From a checkpoint of a small mixture-of-experts model trained on Wikipedia.
Experts: 40 experts in each of 13 layers, 64 GeGLU neurons an expert, 4 picks a token, a softmax router.
Below are experts of layer 8 (counted from 0) of a mixture-of-experts language model. Rows are named router (the router's row for the expert), gate (a neuron's input weights, with its number), up (a neuron's input weights, with its number) and show model dimensions 0-255. Each number is 128 + 32 x the weight over its row's rms, rounded and kept within 0 to 255. Numbers have three digits each.
Before each expert's rows: "comes after" lists some tokens at least twice as common just before its tokens as in all text; "mostly gets" lists some tokens that are sent to it at least half of the time. This comes from a sample of Wikipedia text that the model never trained on. Tokens count by the router's weight.

# expert 14
comes after: " he", ",", " was", " which", " it", " It"
mostly gets: " is", " was", " were", " also", " has", " had"
router:116089130100091102179142126143189122129163138184140098126195120140105125086094102133200132070134195127142099093085083170105125124096086197126161103104112126117086092126051147138176173152064160129150111142134088144123082098144107151167118124133116190109123025140125111115134117164077120119099135128128023137164190097112160077085144104152114153168129121059123196143121163149170123131138126150077078142197085144165139076129106107137091134134111176099118116078145129079150161125135141126128102121152104163178145122213161109116102151110133150144122137197133165156096159172105069163152105092144152155102150115137118172144095125115105113123079126096166137117103152129120214152139150100093113172161091089114142164143137155129148156139133096120168081081206115115101122158124130
gate1:074160133112129159107115123126094076131128159047143121167070153136132106115176145075184153075149126113079063165139138117148115148154112139153132195172160117166134165089096114127090183142145084157108109172174091110100097094116081145115181094124125117103138113146126093069151078166142189182196144195145165142123102143121166141104108145076146149129155082117124150141140134146150114134110173166118127118117131160125153181133092135104069121097098133193102110136057133100170141170123113131197176093162149134163091166101078078131100133082164133124103116179084147120101172112120090081124096103107134132130120130184182110169114157108133134087173126082163098092097130060112117057140132161116069121133163157135130105121152097041157145155179143099190125116202132145118097079167145
up1:177056182181125058130103065149127107079161120120096194139132099183177103180144156122157145144144112087108123167145118118088079153174195091183156152157105167095197132067119131118110121115129096181149170093179159097184148123136111120120151084137087113123105149140154069114154111106068111167159093127085124155119167117149063066122100131124100100149103077120135102140069119171116146059148100088131135117088115187141115161115151120097143122096077122157171066150177119118130110191147093134127165145120092115093120095120134112075164091213130100145136167091147072122177085124139127136101160136126173174137112195109133106102108151136088131101136184126145121150131157160117144079092116115163140133125126156166148094186113125165098105171104099125151148104092175157161063118187131
gate2:127162145116131107130143153178101165111114141141148098156190148108108182151092090072137107104149150097137153129164127165112178081105162141093131108152116124127138201079063102140131139040115143141065145146159138048148177083148083122169112129109116124062162106162106148119170148187105142099138099088119127135145117117102164163040155065148155102152155180085157128074130156138127124118069158068167135166145105147092120155146093171140121075149137143105113103076137140091158154151072149116131116083093080097174138133153105113123059133152117179124144086128159094174133168146130161129172148159139180109134137122052145176089119094183106115131158073113156190139127143138118158107118108171117075145115106126118124113066125134172223140096094105127160083126193120087083143153128186
up2:164106099116117130120106122164158172127109111148173084065082184139108169088147137159159065125062166163158137157170169186123141123134109161111110132098093138089132165089166131102121114116095196165135152131133110132139134091101115131106106098086141130155172134124144148181149149159114131126115105094062138098140108186111176126073149058175112127121143117143108144178164066092149144151186111092063193118137173097152162129127108136117071117131156114132187134102176138130097122181133130128122116099074125110126101183155131204150157080153119117098147142165080112082209163127143187083127112097151132091165106102142107122059146109154090084119148143141130080168140089087194151127173124131120116111178029093081111156096107124109077156132095125128144112139119089078172220095136132
gate3:074055133106145149141183092102084109117171119143112095112082115097135097108141121109138147159145059155134144054087118093112177102117131153098124148076141107128124124123151128112134125075146157111161076127123116201121130106071202116104159120148156102165127130115125152036163119092110137111223113180134106151165142174105056116128085132115167121152128129142121105142097134115142101122169126100117127142135121094134097135099113162174131108173121135129137200119170087104090157097090127167092179168172175089095151096105134167085097082145147155136190142111165168152133152120062157105140161122125139144154129162138094168129108106149142172181119159161165138147139118132201092103094085046178134079081101073109190123128067150092133119129145111164124092199103158158140214191117129
up3:143191124125080105069105131191104202125074155091182189193124155143141109175132154166119092132115144058090094134104144079125099154142129092172145139181146169133105105100137165111169100168071116169137151162144161080171125142147093104163068144150087090117154158147204106148127097128172103136065136142131153087101094114155118098143185086125082153128145083128189134176141086096128131118107101121162123107105112124097130142149151074079160111075137105164114115101144179179116140122109139115078111132040115179144081138154151175115145137169098113143108161135109104094116090128152156124088131135124143081074100109152174118129196126134185175090122100115068062166143113156155097142146125174130155146130074162166101118161196151145092145138138093137108152110111097133111083041163144
gate4:149078088096087087073132085144206183150117142118093128125153093104142132208082090122177192137198172161136091110113169092126100129106214110092152115167142112106095107159094110186110133163111101169153085151135189096153050141136137118140140116107123152093182110181106090107125190052119133127112136098146114131128173129091158139128117142100049130088123162077119121149155145089111131089141170151092085126146159164076149113130149098169173146064157114189192124146117139142150089073131116169118133116122120203167152153110123085133098108166137139084145108102155125125138165109169122197115132088122152132091142114198089099160125081071154121082120146099131129114104135155067133167146157133125141114127168120137122148196124109165111144114092078156140166159087084127076093148148093
up4:106104085179086162086086150137156173144136169172048161100181146119097151156130143089134125188101091136118118173137119099160145123075145136073211093123127150120131116092110121126080143140123121051139133149136144178157112082139101117130114099086101133144114117141042150118128114085189215119111110075166185151146163107099082142145208185126157105129074105156130163162113142083104126153200190070146156086082168119112160149145167122147133176122087110151117160105127118113062088133156134171133133107128074060139138125147166122128140104149097109085147117083126161053163139080128125105107119198088105134134164064134106160132149155125118127083113190134117137153152126160097143156111133197107125107191146134112136133129164081105141133128075119198099141112184133102141096112114098
gate5:139166155117080164172148161068130141043139172145082132063067147149134081146162129076174077162165131133111146128147094155151145074107128064169114164128155183109100154188145085146129165183114130118130116118088161157092165142140117136105155129067127102136113101098184123167084149085098117127123193122088174134139102067133108164104100178161117167194094142086139148101118118147113163081237052118122130103153097125158124146134112077086153156081141111139177098134126121128076094152127158149069128134167100074154138152130155170094151124109129127101188145134167152153065083160177128143096126121137170141110131125163106117206126097156117065143125160131080160114131132163077137159127128112131164080099171143102141061156067129154108112107113089123130113140103099147106189160109112
up5:085114150160111080139168127177073135124174169103172112124123165151167117126166064156125065104168133138114090071059097133097113172102163149087115128095145105105071112180090146102165137112106116180129068125109122129137128149163110148107184064134076172092116131140088090141120203134141129163182180113116100089130063152088150088109119079116115116177172141104139108174150110150112144147101072140130124157145102085133115159072099154123194147154114129128097144098147095135132205107118109136112137098061096117133216168169112125098150160132087179091145168126144167201085136170108097078062175077156132129187110131110152131144169130114145096096161157162133152145124114164133163134125135149128186113077138150086128153113111112143106103086106134104140095156159058123162170099179186
gate6:138180070086144174194087149173108127139111090170110138128098141148157159137127144117147066125070146102139176187190064171187135182088118122145113138114138114084094120111111171093138142058128134102163105168094099105118160062138135102109088164094133146144095117126093142162107171188122162095135187111130142138119153124109152172084136119127156129144132131121146157101149131144128081190127085151134149111145118076148187146067053177091076128149104125111098163139123185126149142147145096087118108082125164060162158150161094134137121162162116128112103154217142119143161121109141151085128163078128124096162150101112164198103129128170073110180140108126143101145157101141118146141108126126093119172121031171049114192050135139104135124100132119094114072155153140081103087170119101
up6:170116103138158085094093131110114110117145089137157123132148085082139134116089087163176071145121156109187176142155102196116080178101126100190089121134159098118147074179113134136089114069204123065184112158188116108171168114211127097151118144133159156151138111154051155135111110097066113152135116105093148107135153119089124126115117144111178127131135121139156097200119149125119090104104097105124131104141127138127144148091143171175109120179075145154133105126148120142090113166127103053116135149168176020155102111157106151126099176075122118129119089121201141121136081100150157087144148128170160101110092152100066171069110121109125101083160163156130152133162106115136201148117162095136118155119167145164162135119126119144103114124113195114125074078114184157150068193079160
gate7:082110150100150091149160144116168173104141124137150140100125071115091163161121140131135078108127112063091151135143144094159150121084109129143136097090113095123112113132183142152082096111096123147212138096123116185111111121107082098099131108088135127159102136122125193180182147115126169124153125119168140131123096083078151144120073095131148181102134182112170152155133157112082098099186080113119150112115190188137131110107093072171156147100211118148151201155123084157092117095140126106143061147098155122169164163113103173132196075175108169111144131162169109146135150133163170148122201143134188073087137077174130165109135110118051135082066198113152063125116124156145100151122132109118110123153159136136172136080085119057040122082171153129096134096126126144103112164145122
up7:136113123119125152124149156103130130115113138126113130138107114164120103120156116114096122114074106144128066152156098096055161148161059066134161166120082136157143078163126144139092163143171152131121114115114156109145108129091216160120082129175164053200121143055140113160140070072124140134140124150156157116133119151135106126150178115172134118070114084107087048154116147101123165139170158089138167109169166081110127127184165191092152123153118095189107179083161147151126098198179120148095145111109152109101083088085108146156094124115163089145158175116037164105137148150105110138094081068091102165135128172141124109187089130127186127122188162158106149168126082147099131097094107115144188103111062120150126133103142149122150139171147041114109127143153079148167171103135179
gate8:134108105161116081115147112097108126178108158115124085114170164174118172154082057149110138130133156159121121156087151117108180127125135126112140108085112130086120115196150095136163148152149155185137113111125185079054128100128174160149125134106111107146106142130127075126146088090103156124114147151126084107107161081062126082122137133186067164164078118129136165179097112112151166136181120097115140105151142193040154124107155075169112087092128162138148124140147161108165123126108176186059144129114077187115122135113138158046127144131091109139078176129081143061134139128153082173114112215130121150123134117150124160122158162111160156159088158104132159160135141165149138075064119119117127115077122073100160184143122111073080121164068089146148120169084121196147213112167129
up8:160104107149114066083079111089134153130105118119113094089183167147117131157124167117101134134125086108118093144119170119147172113132110108197107198113102084185101097131154131123114143113126184178138136091157210160098128053178171103131180179067061129128170196126139134076119122123067183140121127166130139108155107114109126107131152130128083150139103098140163150154129117090152129112187137130122101156102113185122153162157118151146149185082183167089195153163125078132111130148127138142090142150101087198119140140116154144092102065137144144184130170071074145124209133147119108160070129157119116171151140111083138123168144077117172116130144119111136137121112116113107106092084072144074139148080126070136128146195139116110105122064057126133125125055076108199147088126133156
gate9:079078109128079122161061097145134074115185228169075144125199124170092124114065172142123181161100143099141103128143153100077141096126122124070143130099124109115136113142111094122126139137179131155150097146153094123077131108111135123118191099052094149116129142202141128156093133187128109163145100134154151115129130130129097096123134124104099115132058148111116131173178187135125090140121104132137075167112143175176087104166149097114081145177093153175122125214047112144147112126119131142143130189125154183149144100178125035134125129130179171151130165133112173135127175136103125139130086150160132174124155067125171127097100074053130133108103083158159138118115113099117107110142119134098110131141151102168089117151141122097131152189132147098166056105185132134173064173084109
up9:070134124167107108133132103138135119077103158096135133165134103144117074193152219072108128130042119171146100098148168158087106131086143131165153109148138143114166125054159164122149117136149129120162175138119111129169146143114124106110163121139098096128157141107084170141090235191116139099119086131157108124112122166039176144112127085138134081105124106125164111161143121092136114147103123131150133112070197079135136147207174135119102092080122157118131069159090089155085154137111087137187128180110115120156086122184149124160120099114058118145126166109125137129164165123098090113092116136188112095125121098116092118063149076170086159120112100142115148105083063144128180150169150143137106154152124174124128074160204131140146144147098189125115103077164090095191127189113154
gate10:128066094108138111135155161109116157124131096126122177143152082101082178116066113101159153093167108119160111156121118099114128070100177164126161135111206113122122213164147059132184135141143132172148083069103170165130110164164127120111158140173141094108153133159164079143136099085139106128114146136126140140112161096131114130123119146135144193127077115132116122106134152145133098126130162062167074101120084170151187104030083099136137107160154170097078097158130118139155146068178142108114099169103139123093221130137151073097135129202156195129125137110147147126109129175127104148060210144107132122101140115150170064121126142108105129056138164121146093128142081096145154139097159090145079147152151164100148085150175165152096120092156078143168143056066135143143114069127117
up10:159137090138103145138112132135213069087152150188167105089126155124164096124138169119107093160117096088134133118118161151154122106162133102155140072145114089084092127115169163176061077080073100098123172128177142133151098142060161113101122064074115118159142132093091150149098118091131077121123154103119132129119134154098138140151137100066182159120097196172135162104092157138150130125131093132117178120161123123122073138182137125208126132157117167120130152165129182094128107140104128136163145173178123091201000106104090161109162123105147062091138068133108159142134153093164106101107139121152166115104134190198160164090128137128080171159135158178117148141104146143082123143166095200124125116112103138115173132132089048118138165162143115153094111137113150093105099162112094
gate11:099115103140096140137185142122175163172102146112183044097093128114162175096148150108135115113128142148128118122090170153118086121114167153088165138103079099154175105158150069181135121108091155117169096112024111143139199174164156095121115157175111146180127180142108168091103144126140089115174134165157109064150109156087155128106139110101143105106131126133183169134174144145090101123073120112127099050166209132096125097200165159188136139097085136095117116110167080107095096097127134119147131092135133113189141144156123155094087082111081141096183129146090134159154077113090183114062070079120087130080113065112095117152134107169174151140186178166093121131062117135090168132151112159120134098146142191092146123122135120124103124143151139184152100145144100152126145165101110
up11:161130144145172103109202148049141159149040072138125127141102116165144187097173107067045134121118082112133099104052116105127089152169142139132091094135092094156072103101135082067119176150171141180157129101170171114141131176104133109137126129135184094138132165067149158128095132118167120140104150101111157197112081076094137115147127182159127078115114104135128117133134107157130121138127120157154156139188145092072123158152141114132120143081104131155115125155178107133112108119095164191089133116195077153131155061113123178119136122146128130133214187091131149143053120124147186125148112100111095096121151117149120117145116134148198137179161105118084108121115133172150059044121114175144124152147077154140147158123148101168135082076125130175147119107073144149172156086140098
gate12:095167124109120113126152171164157165112179126096180148123151123104131160100113118084106141130136154143142082078144094126104167157126099205113131045095110109143161091074114141180135166089129149057123108083125131183165097127112103130160178044161109121172117121123088151157114203151085125057143087134118145161134121171104084144134159137134135084178091127086161105087158127184134133111112143142170146141133131149107148131072125142173122093112111125083178133088087108114132132080161139120133141084223136114164136053142101169087063108123145209110116129128113127125110138061162191118177135091109114113149109073170125117166096149104122070104145071148157098087055193185129111206147183133151129104144114134122115145163092112148121113140138157086172147129146129178112160117164094
up12:143102119121116152137165105119135112123131114112164158158168168083111117060139098128088172136101197134149091135054147142100143108144116099164173143072118181128191133178159150161130106122134113100149120129148140140120116120104141122179144086170101117104134106098066116139156090141111105086147137100153107111128113205097080066140140067140155125096196101100144103125133125099107160135151128102179119100145160135140112129176136156175145107140152152139170066057176138133115110147086122107093062174108136167154167121144103157133115146136141162140137150128063155122157126103114100111097121093117115144103082168142118189149065165135135177103046146172141079044098128103165076125044149106134175176129138133118103059153137114237102177204082119158136146092110064145153144162140169
gate13:174104145135111156181097170148139140120158112143091119144108097158187111101153084089146167100137092167146107118117127147149063123148124105156125080067175084087120150116103097177091144085166105083040102136149132105151164118166187120116137068132212114111142144098147131161118138048142132101135153118158114186146181130152124156065090157131157132131157104148098178153107125150153131097150095156154151119154084154153139106096083095192099064163088127086133155137111116092140101049156146171172129100147134116137085155136122120145144124086130095098131077165148122185087152131110082168153080168158096132132186131112126179177062170131076099137077147126114116141118209148115136123107096144143151102148190206054137094141099119144167179142070149143119136138065113116164127090089115
up13:126101147098160207108179129142163100141131138127161107084112095070223179135176084106117160090087101123130206108120138124110148157135115136141169195080126083062135104118139173092162138096217125078122103168151103145133160138109126170097065069163090129171096114152186152164158082136072176081137085160103110162121103134157106063142113152124141100180117116112098151093139170110186145097122122126130103171133103099156139120130098106138144120140150142071133253130134125115063143134125143152130137142144124072068090101119135131168151083111155124163067140164132093093138151104085145111104157152108128136122146107170141137134135139075101069160107154155142101146151144140162115164109135147126124086127146084125146124160100104080112182120072118096073086168148189170162140073154123